Below are experts of layer 5 (counted from 0) of a mixture-of-experts language model. Rows are named router (the router's row for the expert), gate (a neuron's input weights, with its number), up (a neuron's input weights, with its number) and show model dimensions 0-255. Each number is 500 + 40 x the weight over its row's rms, rounded and kept within 0 to 999. Numbers have three digits each.
After each expert's rows: "mostly gets" lists some tokens that are sent to it at least half of the time. This comes from a sample of Wikipedia text that the model never trained on.

# expert 10
router:479523494457499505469546468495473514487516448519510428424491520578462480457516576494409486445534540513455503481508488482510518551447446448452451473500485455463514467562483520438483539440409551562462559474441488490477458447485449583454482507468482575523545462444495511459528491511504519542542455555564438464540561511475504480574469505540499613495579518514516502433501550558485513552485557547450524552411454505485403433564521448517488568498482505472459477493490451525495486576512453517518493512468503492451581438528432480494514527519528478486481525425515468487511490520541499498533549486454508507512494496528554503487520489557533433535580441530517469500542466479467532453483487536476545591541572457517471524530541430504509586510489523502508420472526519566462513557520523
gate0:572558516488482437511508460577493481472578394479534405539543545521500502463510421542432439492468468510503486514537465482498544512514540464514554439464471482518493512487557502550456563513475510462470482525496463507525495510466541499463530489491479437528503497547514462494507491587458441476492497472550512454482448466523547529503527522507486528449500510542467483526428557558597555493444582460434555464460449448578491477457613545561535432510512490537511499491541511432543501544521593510598487500456538413515475485535471511507546444521577445460604456523455466458509491506448478467523472532460526530495481477479457521446543521510512492547530505508451515520500463491565410490516545499482536522469435475589454463543507519515505484523499497460480481540582536494526538431507486
up0:480553560569475501548512473423498453502529475496471473438508503398500445511465458556470409482530496533437472416519579474499545492482456579553554532511479495585524471425503513448524461512451476465538555523511490567426498479449446436500539558442411451489517507459453516512533484481430549509486510504521458543515487507556460454518485494490543491505425544455507475463522476481527555463546466497525487444432513512552564531553514462514509513573449506501454454519506517576508509530560529485535528512574496539528463462507545499520546430468532480460509592444510441481516462573536459555485503514529468432533540464523489410525532465458538474509548503494496522457501552556484437494430499507511480468581500502536499472578475510491438482551503466480542463522546582541526542489561535
gate1:560463507510513477566457490531595570496484499481512521483552487486518464440452547459551427495494507564477438449520539459560473573529460464426538457544582404569451488511510503463490537549477509515504581464468594521446496440488476512509457529572522501484462456512586546548605531533482466551490441514488510548510495499467483558507493524562528514510442547557519469524554471448488520483476500514570499524510475553503475555533516514556500483521453572539513520373479478450483518531460551461445487506534504508538493495509503470486489427499506525511471547502512530509455548487546454465470558552493480471499525557630479518489553548489514473526555497493458504485476515459504487541517559498505513491459500512480544525505580536462483575451516435597546531504590467575499467507508467
up1:535474509468521521461521500466560469447538558471440442473493477517543507509530500451467547493549571475502519502535514505418501443517508436541472444494552502539449540453515545490508507522523471513513493519473517526505452476504524555527525525536503467538581489476459480488468500521509543462484620514481433481500446482516532521592459452434517561485495477529490502558553531511454519485524545486530552526449494448500480472423478479473448441467512484481499600423486519445522419471555412526548551457573454605473444491495463470505540585469518463499470559524500524433546567512536454524481467486490497449526437520510466473529459461569515540516520483504479394508453457488475482509469503453565493490507491471521429560467525478424497489485510495449555505509417386452458551560539577
mostly gets: "ley", " John", "les", " William", "son", "ence"

# expert 4
router:450532532529473514511454441492434463486493571451486535496512427498557470496459467539520482525481531468576496487498582570470545477522534420506507606482569521457461541464468475494550563555598478455543559474428566490553517552509494520513459598524571512480423595471530497520501562536455453479474560538504569493535526562556520473488458460530492490513445542504550449514517404528537547532541452542469502529447494494461445576477431467524542526489527502560494492533499466510459542491557448510460538490469488507542528505538559577453467486483497525518492591528484525494477477523493412534528550467554493427486453509499511597507473542491504468535516595499493548540457582499540453438500504549531496522514499491446531524454488483483491488522544495496506513488520484521519462422508522
gate0:546552520486529475547485461512492509556538530520532422513480537450478517493559466540540476509446535547517527471424540449522495517454525548527561442462481538497410498490489521545540557546516456467478402497492512502467503460550479481519453479435554505446504499488527488505531533431473440489585472503470415535528450499430516502557555492464526569502494494413541501515548494527458443506452461460510538448503481524473612468429463532440566453418497520517469434443519476480610488459421539466466551493500532487494479485510560490551480546506492470509535571489484456443546442531493535530439477481565516400554483462515504521411476511548510504453490569509532531474539517499538467520499447454558466457539533479471518544559487534501516458566542451465439484512498529527422464528496481
up0:485502470497495484452573451551449496550528459499558465512497501515494547443452472472552530538482511524426472548518529437478497530482485456448507550525578513575505539472485588475468491489574498515605490521457490525513514437566551476539513440495538459516498538497463483520525488416504516462496511507542465516513451504429472503461564501535469521483491503522395471446538413544525448581550429490500502444484471500511483535493512491459558503568552521486506517521429440542517425524484520521472431556524506503523536487569540539554521458503536457514521504456444512576491533530477480541532531512519469550538396375504520467467467515510510478473451442498480546548485557541549537508578521496518519497457446568490570508431572495498495428508537499468447494584521535586485459540512482
gate1:479532448545527474502520539469482488487546455538477549524477470486479557514490589536564511461495520456488530551540514543464528488552462512608575529474453462503488577509476522485519567496561609511517504515551489532440570522433574448516530532501495451457499452566573488532556489449520488485449504428479458493458535435496517611477511489445541498466487449481508479502489564491518461526602502481494492562463482479538489505490450510408519483471519459483521543530512494519509454409575545556478466484530492489480561543499600504490491503505603505437471470574612508531526417530543488500424468443495450480463549463515517462506520476461496450538441461533424450510553509533516481541470491494460498482413499502508464538514489501510518474537479552452465508515481490536491571479483543
up1:485511483531543489495497406487519506541482537495530471454509513507573550467474476460526434530539484551439453453566543524465473486563511509515519557490478519550460531469478553542499468545549528481474467523577476542440528522511464500460549485470469421484489478452506381438535415458501489496550535534508500526517516520425503540496566515470476489540505499526584492513466584491495490552527507497527516419483547498449564471438456505522563475504589554494431485531480478495590486497522513541562463513475540465509514543430487519494455497492590456543528544522547527523569529587523475538456477562491532523490547466539494490440527490523476585531488477484481517531484502500500378500485476505528559433529555480475455577535549505490518485497453500425433456502615531568527553529518456
mostly gets: " Sh", " T", " Z", " Y", " Ch", " San"

# expert 3
router:486449523455535485511499602455518530528490495517548552589507538486436494504437519431506500469502455457468518553434468586519540467549504473436497483540522546516527427430512455560500502500448490552475493572525432515487559508484530561513490494505469426514531499544444487475484491477548490559527428481472500473515417503510485527455622514425466404531446388504471518448489479492523502522448472417585419430552536506549472538513516526481523511528445463466499498570489506544543510464503517481488471496565512518488485495483501454524465494500454512549502452533435431441510535467481540468498522501540489529511491476555469539513523495486470553471373476495508470455524556491489556518518529473524502503494465498517494450548501518528512490465477572479491625547550526412465506440445512
gate0:444538490556506463493509529516532451524489461484453563562497487503494488479552529505459531493508500495546546507402477540524426488536486420510538440571476511540559485494504506533554441437519406577526536469438497551458451528498532495498479489502555453468501468466484507450497471483468498466533533522514505523539451463458451471467585525461465514522536500509485471481466532510559526521478519495541521509471560534518491513462495555425498526516445541517443545628406486494540503504552484487546473507484521509512428449580524444430511451463503507556454473483561439546513501436390519409558532426515550512550525501524510515485550480519515452497469498542444536494519477519507587520475454457481593527409509561433529484487530501490498488437519560410439518454531543455547461496512476
up0:471512538461487545483569474436472545540495470440491556433435451528483497474570525474524522439523508536489534487423496493547405519555458490484477493476508486527457543492515435471506533489526514481463502509447525572466477431544521504447522509483511483493509450510463462467513506428481358458514482470508572490488508485465467461552461525439461501564532541513481482472442532504536550507504471578538482461494428440538590493533504514476456521509488414504473552582488543423542567484542469535570518499562535487543439496499544491590522466500493491541476529482476533523530531483504587492589442407465535571517519523519531478483514534532457495527524442457446521519510429579499451560445434483533536535513488553507467476487503477505408510492520507559527515491425557550538478547516460
gate1:621481485486523510504506532514543446523481478459526521549497473606499468496443484467460492486475557592435488508463487517478475471452519481515474501462538565540586512507517460521527555515549557430566551434510461414486439410480502490507424435538437505411566443452518495544519489507564461582508481562484542527506424520443528537469555488488495444504496457426485462521468509531482524522519532520436488534490538516488554548530553503585436496472519519543488513525488508559619546492432565457439487499504529518531517513480460508546610423503540514517450527483530492556569489538517485472502466450478531510512457439424502554466531486550475537503422513434533475515486481462519524502472469511535507474563514541525561530506475484511490494477489476532503509439541497448465526527495541
up1:467509526492527547481484451508391501427494510473544501506521532489475458483453532474535514483466454515505506542507548541472520417519518533493469464499466467477448527436542501536458496541451571524514507484476516508442421491504475541466479509574471404429506444489568476495433432555508464527557416527471492505578567470481484479515583500548517425487510483513532470560456483497419554477440461521540478523512498529469491494437509589556506533467521498495532449470488545536557538473597516482497494491542512533470550453493437447520517536486524494506465654516519544472588519485494572505463502496511555514502503436519431503473543509526440507487409544471484498461497544559456554487365530470473500515506471514494487526467570548487505504430485526480446515472532466498442472488567524
mostly gets: " to", " for", " of", " from", " at", " in"

# expert 2
router:495420497540558454494508493413461538528472448510539472468510547488370518513510466427507529561424515496437508442449464456388493470511525501481479505490520545532552509457525544457520483479445454437541509517516521469478513531527502523555437433533472514531569540581471479472515475412447509508495483470536465447511490473531554516398498501482478427500450443485527500511507485448494473502462447513456466457598455528537420503460557505496510461533503534495505495569464579532537482502477522512434457459497395503411474575482486443500482484514481505502497497538437550526472537471493470515485494533454493522454482505454469576461466458459482562449411453542487538425502498457532549477508523478519460486463475537507496464538506551531496459494505505466553557478492529614511445480566508
gate1:469445484477554537567495494492462535423499492502516479558523456543489462520436459516477451566560546514556528523543540505501464488537449418438489482576535466449550455487452487508530457439579503482453601548429547547509450490499520573544495499542497546497470463539545484472500492522497510566482422446538465487524500443434460566492516458512514487484509459474516444504500520484488494452503434480484530470486543498503454492485506445535545475410505552496494475524518517467530549470514536517447564506483484519438561523508530498498495557460470540454573584527488586528466465547462541492503557427563575536525483470517528526507544466601466573523565468426509485565572548494496514513469550509466467463486536414471484504429516557543579471500549512491566454441498496539535504498539552
up1:510515478498471462497498470479429517535512411481515551518508468485424429556407515445440517461491491411485487504498482433516493483519519537521518501523453490517481543512565565502515454484562467475631536484462574500498548481467504567495530505463489535548498489505488535458492448559440433478508458453425448489629493462485519490500516523483518580473495486536561522493432501457524529537505489519459520477544502494571469454491476505529561502535500516479474538472469434486551511457499561534440550519512450531504477430533500513545465472487484481489489546566607540460539507523534533539449466519396513566510486566533507474441498534489462570491463496507471524478491471571471466622408552495426530495529548502445507484482439508514523540514483488544519457435581462496564480517515483
gate2:482482495518516525634476494519434559410429529474469537493471491498514486506501515467571522485580521520533427526455462507444519441496482431444451556553539499528533509432508488578450498611505492489558478482519473474517525468518416531582470524505473513482540510519525500526513470485499475525525524475558458491535455563472462523458596492496596468511538449475459489527499439498592520509467471501515457396497496480498504462498512494531488598527530458470504438539541496438598552450502427475479529450592481466503469541466552499569498520480507422530439516430547502458460492460496509461517498526452494481511545499488409528490498495477499448490492477431471436496514488504529587505449482497560513537542542478505488524541505525485555513471520481437500500517543485548433510503582561
up2:548511512490481466401487462525441519464480448484498525465500443552419538540512537536559534452442519535490507493511443578513461563564516502532510563461530508573510507501484472435514439521499512471439408494457463469502500528504537441475481469480513539468504483492515529399520390537437470492488456472472532483521488548474465517534516490504436529498444516463531472536461510521515502550506581527468480522498412453493492473443553549524497552598418549452526580464501506441525497488546486458554556488512474523548407556543584495554515596520477515542501473503469529528437457476487485428461520530489553589483518467459496561465483522530474437470515487460419500516416427489528523507482508516521442544514419453468482559453495502485535494540517506464556481542531522476525520559527517
mostly gets: " is", " were", " his", " was", " he", " also"

# expert 12
router:435518435568479503498457428548450469510484597484514437482516532558489488471449411596410493475507503478495460473497536493493510484616558493495573514489514585526504438544457484495521511505493437452485489519450509445545555563505442502464532480560481526492406583505498519446519498516521471488548548503509470512503444458535511547466556535512457482438481454508469544490431523525532562550471558490527523523534550505531559583430519485500544495491549498498492432415457519511501546556527501499445521502429538483451519553494513525498566435484527452502528548507451494507509417489456449518544515447482519416472547473421482548491506571487517546484500498530524479456455546469574460472462542512541481451526476464510493474476518555519538453506429570417469493543526467463469515469521520
gate0:470497454539487571447477555507442468498454454488581499423408500482498461483546493447546490488516446481508485469484545499466479407530507479461474508519511570489517591466547502504541485526491510501526468558514535418474456534422504493457458463546487426472358495532499510495490514442467505512489416540531480529533566482560548506461570496424524463499563475452548496473436517491468447496528523514438440511517550478552564464492494566507533537495570493497473538489458467462467544580531490477460515474484538562444481509512478466546494467474545514475528475464394507514528504475463500547514521489514490526581509524443475507541452471532512476462504499499520557474463517512547517607526464503493506448522502403511498487463487529576521530467475463507530460439490490463362535462450430
up0:520507513476548438500488474488551543531548504540551499519470513422518521452408481574464451521469487444554474505411462446512543553451471512446519519536513473441490444515514428514516527570490493494474589483460442545495503480585502517506513455452530468521541451465491545546576477494463503498554561499484491476533541491566466471499485533556518557479509486561521537501580494591513536479458447497543472515548493430484512466505488538484551568517472458521452521491474464575555518481496514506542494532500512447451562552535478624495465512481457512435362492503482408559504415517454457498433499458470524504504476541525488545536476547514527540510511462522494399462521429474478566504511524498528459519566491594443496474528493440490519486543534543508493481499522425510511460502531551
gate1:481529506496553543508521487521499496522507542521451510407512536459542476515504500522518447458520527503576479550473546487475529524503463498552515554506516510571507515480523463485534499542528537422560434478484436450522487420450518588430548491536534455456517452514552553491466552554472510518490497420499535549423463458468531476527514549506452474508520517429507496461502492539557554428520515538543456419467398533451625414507596497505504504508457471534524535539498548493559482554462511519505447510439527506509512510460513500521541508494523467404483500478558490545449530486434443538476503505481438516509477498441503493517469535502482481514529466523525513509551453451463463492448559486522491376449426529569493461432456545416522502492505439532538552485513486511402556524542524
up1:471472472559495457517540575493497473466536449478525517566484531453501510470468498502595545541518492494456458513584492551422441420500481456509513521440431470534572466531526501494480456502532525484454475569553489480454423482492553464559498463452547446457463486446513486543519510516458494523485480536557459458481426542508502434490418486445525478520419442523586479483504469467499480562524364497451530495526507442482507459518495547491569542507486550504455429443512557401486446453571623554497494478480492510531423482515500483495498480514479467488518474457449475459496477454558543504448538456486535537484518442515494500563492480468465482523569495542564446537472513566483506578498540460493556486487526503485483499489465483538444570509486574514522501543449506551554462482466497
mostly gets: " The", "The", " the", " any", " same", " football"

# expert 0
router:568542486487478539479462454503470514525505430491556511418471490486491492455534523488488534484520462514486484521541485409498499469419546520492495377561431445512484510565453490503497510505486468492497512465493509460474421474583447519437515493545507502486466450454462432513457478500543480475533490492546491502506546470488509541544473517490471577503553548459534495586496654498424455577483474495475535540530417507451443468517483505511524524490598538441510488440486567527494552534485456500555476483433463478498484487504454447514489524505483422499501485411579487535503464478500544541582506428500494546557490541522519484483485504522528495441505482481508488530578514453447538494559502514475482434485614421501497560545523447492492551448564484470494445439462514505454450548517534
gate0:565536563485508482539531468517535480455428528536510521475418471467520509500486512518532469452432499554510500515399546484511447482505537526488442568544578442474501552509514472586449548462450518524579505595515553482550499453488551502548498506469519490417493478462544605550488486503456438497513466497508517551438460536490501574507512485476555521463514543492498484545526516495483465450526445547539509468565485509476500490447475549517528467566436544477528451430497508491466517476531492548485489484534454548527529478526432521577555453476451481526534502560549548534510500527459510611524500497507555448480493530436476452456533531441557492556413479495427471482530475556508510453537536496564504507450512542465454478459553480453519509454553411541535472528443471527558419518444540
up0:494530493504509493530479524540511477515427542533474562571540533502432567446515575536397489563526456544543534515477428521489534540484490594549497559457475489550470486512440546624508513514487434533571550491486477469455550433485475445575464537460505498522525452513456549543497551431477579486539501506475512509502497484515511426551519510468540491539519541441518517509563433481518541598551496504460516501495458450502386443464443484513508514496426529494453503510481477544519567472512474505490477483514568411555473479429476510496430399482487536469527539548551448570519518423463465520487472491446480476483475415475476409513500489522479463461505481482540495433556526482477470479476534519473534503476550508538510424503519507484489494542509505547462474459543489489443451515475485
gate1:551533498525602513487518483526466551474498475442450513435481428484589525530482506525462503555483474493535541518448500502531530433529430502494528559544532451543425481491505507610460443500483490571494542467575476478542450534580508481387486548472511494523484551516538484561417479443572548469538540531503504446516463502508532510445534484431525568530506478480474477496509538483405415510513513495527476481496515524425517557502488565544464476490491496443473525468453517449518510561429465489474485447531457455495521530476395469470431519466567422504558435452526520509480504457483505489544489466481477555529469472529414534499467499442529511512506515536394524556531544507561484497477591502438532499533483516501520567459500495464555522523523477515501494514506523473531421460506442
up1:533501477495548465499457519499443517473502476456455514483558448467563518589519495519444524548503518521493474530467554516542513483549464483507498535530483545468438520526566479653504440512464505584521543500581449464492490527555450483466390513456553500520539573478483468511440452478550519489546504503458450417493475518486498582486486481498537560484493500482513514521429510490425491435488477492539512445531553528434485532498461508560501467480449545452483551490515515479485440552460487511489468455485467444556516580499431492462410530474501424444539506447440584458490503446509509502557475454419485515512502481483479559508453574419481485495441556504455493525472495494540535441412569495476543459501517450515525557419463471436544468507515490548492494481510481547556468531491486
mostly gets: " out", "ation", " album", " back", " end", " family"

# expert 13
router:515520516609514501487504490435544503473468600500470508480509470502506518513536493460482482533542488452579515499462427465445509449506560497463478516506497406541553528408480483430461509481399453493427521527491560473426458573431504369581458499461505512541465504515445504476390455479450485489500467485486476471503518524499514583456504501525542531520472424553489525535481487483508504521479486542526559543510483507508560530495497495462483455517505487478501516502500493510610553459532494517459511496482475444442514512462550410462548475486453459501537444516394547520493491518566498479489483567507463550552469439460456524515487531444513580489510555481540507485432490514463477462539525495479489522486487506482533550521453521519525488505472504579526470486412495438532604406515477
gate2:462464559489547549462514512496546501473486490448521518533489458513517505493489527474483525502554484534489548453465502557484467470477479528444470500484490509526534488554561509589525450575526468583466499549537473527451515542427465461468481522471497515500498503506439483485392497571447576487492525552535483526460453506470432521519501504410494468487511533504412504489471528433528570484483503539542480465487478562472569552485482523475524474409514514479461476482482361495581575516542441486490523485530514504544472522509524499539483434450437439522489497463540469615544504537520551519494467478518527510477438430510464512528560530470548483496502587547437372512565481441512457471509534436459444461463504471509477565495589501498568489561483486489460433498502545456486523514511551
up2:460545508515541462543517458491515567504473507462435514524511525474504514483493428528561507552525466586545499524478514530493423504539504543439500552452529527461567476563542513582450480577528603499585458556539550524616502550497496475506509423479500514495497556482512507514478509448492464441534487528480492508487480533459465571438480490429505502469451464480453464506505454464441541522518517481494465438492493472497511516533579535514556541510447538439555489535520441507567553485564517501487525507482491473530479493489586477496518437482481443541477480471576522535487458545482417477535472446473500399491486508503468461473570527419490459482462564470531527490548508551487518454465516438447404531427505517519589567610465492486465548486493473505489480570521516545463474482493459
gate3:549542503496505558543442533481532570462506550488486538465509536530455533517534493459586453522520465479559459492513435472547563428489472557451620467513533512509544503459455490571500520589545483512486517482531540493478485525554530504413511535509525544459422560415533516448494474494521522539436515511514461463439510498463469456539561486499552466458414481470478491464522483523550510526519548494481429502464434534488444466493425520521511496496500464451436526498537490540548528499544502479521463553446467479482450554510473578491528440493458452504510467497528565494491486527471552437605423531488447506585553496490504489503489510504469461529535494494461460548551530525539478551413483431480506447426495438538479500459452509438495496577562548551450498423531499418489525476536488
up3:519527478459492554536464507406553580498531586483472525525498459567490514518514480426610488518512470479575478535515470469498547483488478565428562469509461525481460530482462523471507505550592480545466492504431522485465473509574472470450419491499534494492442524387561496444494435464515519499486548475563461482484500498441481503494545439516547480483479486448483494517484455490557475596520518598524438527487474514515538485486491574552462465526536450468411507539476510492608534513505515531534437545478476478499570506506471528495503511485485495539504494487610526519484479490522547465532425495449424543553533463503476478557501528498478492502522475447467498484565500583530529561414462445433515461488479473528475517418460482477482497546523532571485489452503418521517553484543497
mostly gets: "==", " ==", " ===", "===", " |", " re"

# expert 1
router:476543429488534464513583557475546519540510479548492503529534471584454510460535510487541522522459524545526518413455567490514404549498505489545438525496467484491506500539544564494404497474498500459538487491559534482553614532495476487552468547495571569533523502588481481543481578583527487487531506487476577529489511479531544536503502501482539419477516524513542491569529438511517525434515573503448469527567526495558473571470510491457524526501475486506506457480540500518550490459440528511469536532460524453540502476461414450522527463513430532469586589565559564500473529443527475506450486576472500496508500522407520465541527490476549500463441513485467497428447546520511492492526537533529472550538445531485519542499514558533477474576466449557530553480507496529468438452467450
gate0:565506533467487608511518561566461512510543437483518495453448500499573561481538521557534457503411519454502520509503461432527453449454500478490457490408479563554443554504503517571384581416483452516468512420539519471505526459505571531488500573515551529514506468514494540599442428552466500523521482425507500565494483488461487560522539534504512506503496545556534504511572501530515509503490531549521478468480492502501583515506489494430494489476606523561495586428459549472450524523446514494448484472521506485510486485583511446438424563510492480478497531418478495455512510480462565519461537500543497393477455558556516486461526496482517488469536528453461501508546494497542485509510552500491437493514459493540529538494501490486548468549509447517495463452530567426497512498497493
up0:495547536484528529462492495505538457482534504522537475503472432514476463523488563555528485477517531545539500497528493508500517436541469495521498477533471493451490449504558496579438503415477519434485541508558404440522541524424434518565576502441527553455501513563559552532399407546487390528510467498525509540523469491456464508483473472501539489470515531593507530565564517491464533422421562529439508457529558497526522497543516478502456516448443518505521522488483516525535459537431544565492491480459534486493519467521470577570503549513460475532411485538541502466488562566529545498457496517520623536508484547478580517499458480495468463538558506493492483489452530508555429484503485480476451540587480466440471440482549540518482475490505499454483569498505519564457504517572529
gate1:521452438507512512614501570543466548491523509484425426562422475549501511514497551456447470548454450461489512489542544540526483467493474494425473490531485532487475475523507528508481467543458474453433519489472490550609508489479467491528534498566525506638514516513515500559529483480522524537497508524544400540500463504497475480539479486525514555467495545492502487428518488485510547534449472527465467527488519534504434509477465508465508500412525515548487536491504443495456551524466515523504505444478495549456479512491453544384494553493509433479482525418532531480507577444453473485427472548484591436508445536550478484433478435506513473500459492376558435554466547485533509485503531514552484402549510548480559547538479478471482508515548538478495551450516482463559486567527460
up1:465582518528543510504468470455552498551466540495513463538501503478465498517514473463541554385438564455510508520399395514450474511535505541465469531527527578467542454514459457500509539474520452469477536530476506382418490473504504517496484499472420526423487458500494460502519511500499516508464480488448498464508496516560597474491507533508507515471514487501526477496437518529562528507450463487551506410503467481497539488522509495521499530490461525496500551483509549425531445512435493479525486503557552520494457492472591458571556492505512562474488505461422439501508477539491523508517527545543504455429495485424461535537500577497467487533549509635444499408513475477499602471474460444505542509463565440490548436528479466439499522417490546490531417463508480500515575474506474
mostly gets: " &", " al", "X", " I", " $", " (A"

# expert 7
router:502503450489459515564468427489510502519457541468480510397526491435551491489513477529554423489566440452610490451536546511532468462498479579505551539437626426527415549427502487528497535499486474452540537543463546474458539483459491504478527519460493497530472523447459490520528531477492604415534538503443555516559525522558459485560530522463506531525512459476509476499417474467487512610505545531512555584493466495471482554472425549512498456544465488453470438502489500481585491481424474508502525565435539437489541558482487542473500549510471402493576507476490569460489508463480499464493510524516445454532556520453456493510483499520509469545516556459515474500477483467524415509455490533458534532471484502491453528502505573516515468502496525528491560582516534472490508502462479
gate2:539470560509496496529486439477527420506448489444541492534463425518454460509452556505455453505575459546469537470412537532486540490514412579531504573469536457531493449471502451472508486441513525460442481533433493511489429435494553524529494571510444460494485475473452469501498537526553577539541504478519567408553481470539576439540468469473463532496479546443475465475553501482512429437486558498487545463506520514412461493525496573447508486540522531471536498424481483514538477540559465525506561479519528544414503439475526471526555554527469527469524449479455442485495543462489476465523460476543628495492463523514559470494445493549509405522519481544494461461432493458490547510502498509465545470504491521521497488471540467456511442598499514505577536516480487454526438523541508
up2:482533471611441457516415467515548542492495458500534549458451549547487485487490459455494514442492513446459490540446487559437532534511503590492499563497521519482508505470505432542450520520441446478521464494519530502469494488494509598601474590547465556486480512467488493505511521500452539520567540521496552503530481407506516564532441476478507504551519547485504507490414563489485502505588473525505558415487509572532521574515562401411472504551507536502524562543514522497453474446543494489525565458492507594480464544498506557557504555494514469448515514523532451509501504444531446532445461473496525514513494591452466492501464517533428480497517518508450432467427532463484430496526514473511561453426521526463490532471493469478539428529529585507526477523552510462458498539518530
gate3:488479470522500550558510500504415527445545572488499505468515498524553490508493463488543515530486508491502511538477531483553490562523479415465507525428562474452435487492591391562454500469539415474517509523477551420507440494571504532542451506541533500494565519477483585544508531493517575570483438494447498489506458519560505540492489460519453480512416515508590529514610408475499508543511429521527532529520456526535564535486470469469468486456472496458521577495486468521436569541492497445509515434509456508527536517479497607489506493497474526469448539497463536482475470487516479551522537524476520446405425470498465501498498476562518502473489521543498531552508589486589509506525435492471445518499507555524471420514472580489495468499470462493506436542510420525455443461487543
up3:451505467494518576462493555474550485528501497500522564523475522597542457520562560466523548476499450423515575589400469500499467503461533534526538526540458540457484508492609491410492538452458485528546529508516512414521485529461485503479495500517516498536504517478526491520490512563577510527490542470459525550513510507496536440476538512461567541543522473567514536476529442509449485537492566454584497542466519559548542462489465432457437545552534453523449543547557486419441492555542571533485515505509525493578564460542464563486454525512480566460458402436469538469415528500510551510526501505434499589512514483461540479506440415506483520520471532543483482544522499526479514480492533494478463535524532499521488474492499559547464542499507491530460464460426467456456468524418467
mostly gets: "s.", ".", ").", "a.", "es.", "ed."

# expert 14
router:601529530427510535422521491520536493528528435523476571506532464427534457485535472527514519490474505483500513488515487520509559521490547531477473448506435450535452518539577510578463504561509566443520418495520389528466459474496559503447561493502497437458517448508528450539459430512493499514441540519512538495452570522407510492477463470515502510499462547502483487548485522497469457435514509547459517416475556504490568405520534562475446520558515539496527572506461565467487509470469536496486480518458505605527506527497526532514493490515521596554471529539584473573499557546471581463417442457507450514489528567461493413504465454480478527501515513453411451502519437526453491536526504459493526398477494580436487553468495495491501496508506482497537465489522511501508469516483484
gate1:508456524563582437598500473510535445501535452499500447512476414455501483441529525454608543552452481456490544487501474488530474550483476448506534525519433424526519432504534453532504547482517475502572400523538505520478495537483588464470539504532464491492489500542470482528526513467487483509461487532473536521493486453440462426501521528496527466531468490519469511453476557534499548514520515451545477477483509550517490451467543527452497428461484470472556494490465555504491517446447546504460484451484523573609525549557470431463422561485512528502515459484524469583485563502489529519470475415497580600485474493562469435476449515578463520556508501443449524478532519530430510549460499517567494511485533596517508489418449464478494560478483498528484470464489569542426532480489525
up1:495502553484565553553512479467504556461542441535460454505517409467550477502498497479490551535461506460494501493583485451534475557464477467482494504561467461550530520482514487506490571539498481468521438496522495505515523513493603468471649479552506518484477484565500514527542484480528437461500466512491502521476530466470451418498493508482555460509544521462460504459503497507476495471507470482611465504456561528433509489485577498466521507442543526481574487528444522499475493464404502488497454456469475518564531579621448426488477534497476548520466468469552493468441505528434569533488454497499478514471494473519490450516480544502482488558532459461459484484456570537487476506527540517645473450512526498538517488435425495479523568402572562479521501519442545560489545473530534
gate2:500547457484498404434517459534501384543519497446536467483484462481529581477526525483488449496483479456522471540486505519478441454553483513471513466466509519518431500508532531507586560503500491460503505543530465456529539525440479487444509465504555458427541534439548448495468471477450511451522493457530494476420568437446525565473467491443478510523505483447413497513469538529553517445548452487470483499487498472535503480516470536511533518454520455573532451513460450503484509456500499520487565537509544512514483565490488500532530495494514499472542555460525473493524457514534573507557567435486525479479487473393465498488524478472464450443489506463549456517563359442513502504501537466603430445530560460584518510505499525463502460557511523504590557524597429454502488482567451
up2:520561483467519499472534450507550487523520470472525488506474455564430524525517417493507450568517510421438468487442489524515525449554564514525462502461500435472503442441542503493578481491496500486559490434510527523456488550476462502524568475517504452513467529465522542504454484476499567544556481450559552466427506536482537549478538512460548463584412529620487495559476495554529513447451446480487416438431548526517479473484479536491518602557501504511558559516505524486527530473483505492474481536520431591509487508487538491534523437502500503540448557429547459523508554511469498527518524476551524505485500574469488535459492559545559506436565515482469528551490497612476442505519511472543501447478512443533497509490542480440551537519525446437580491498599516428525503494485470
mostly gets: " but", " while", " will", " However,", " have", "y."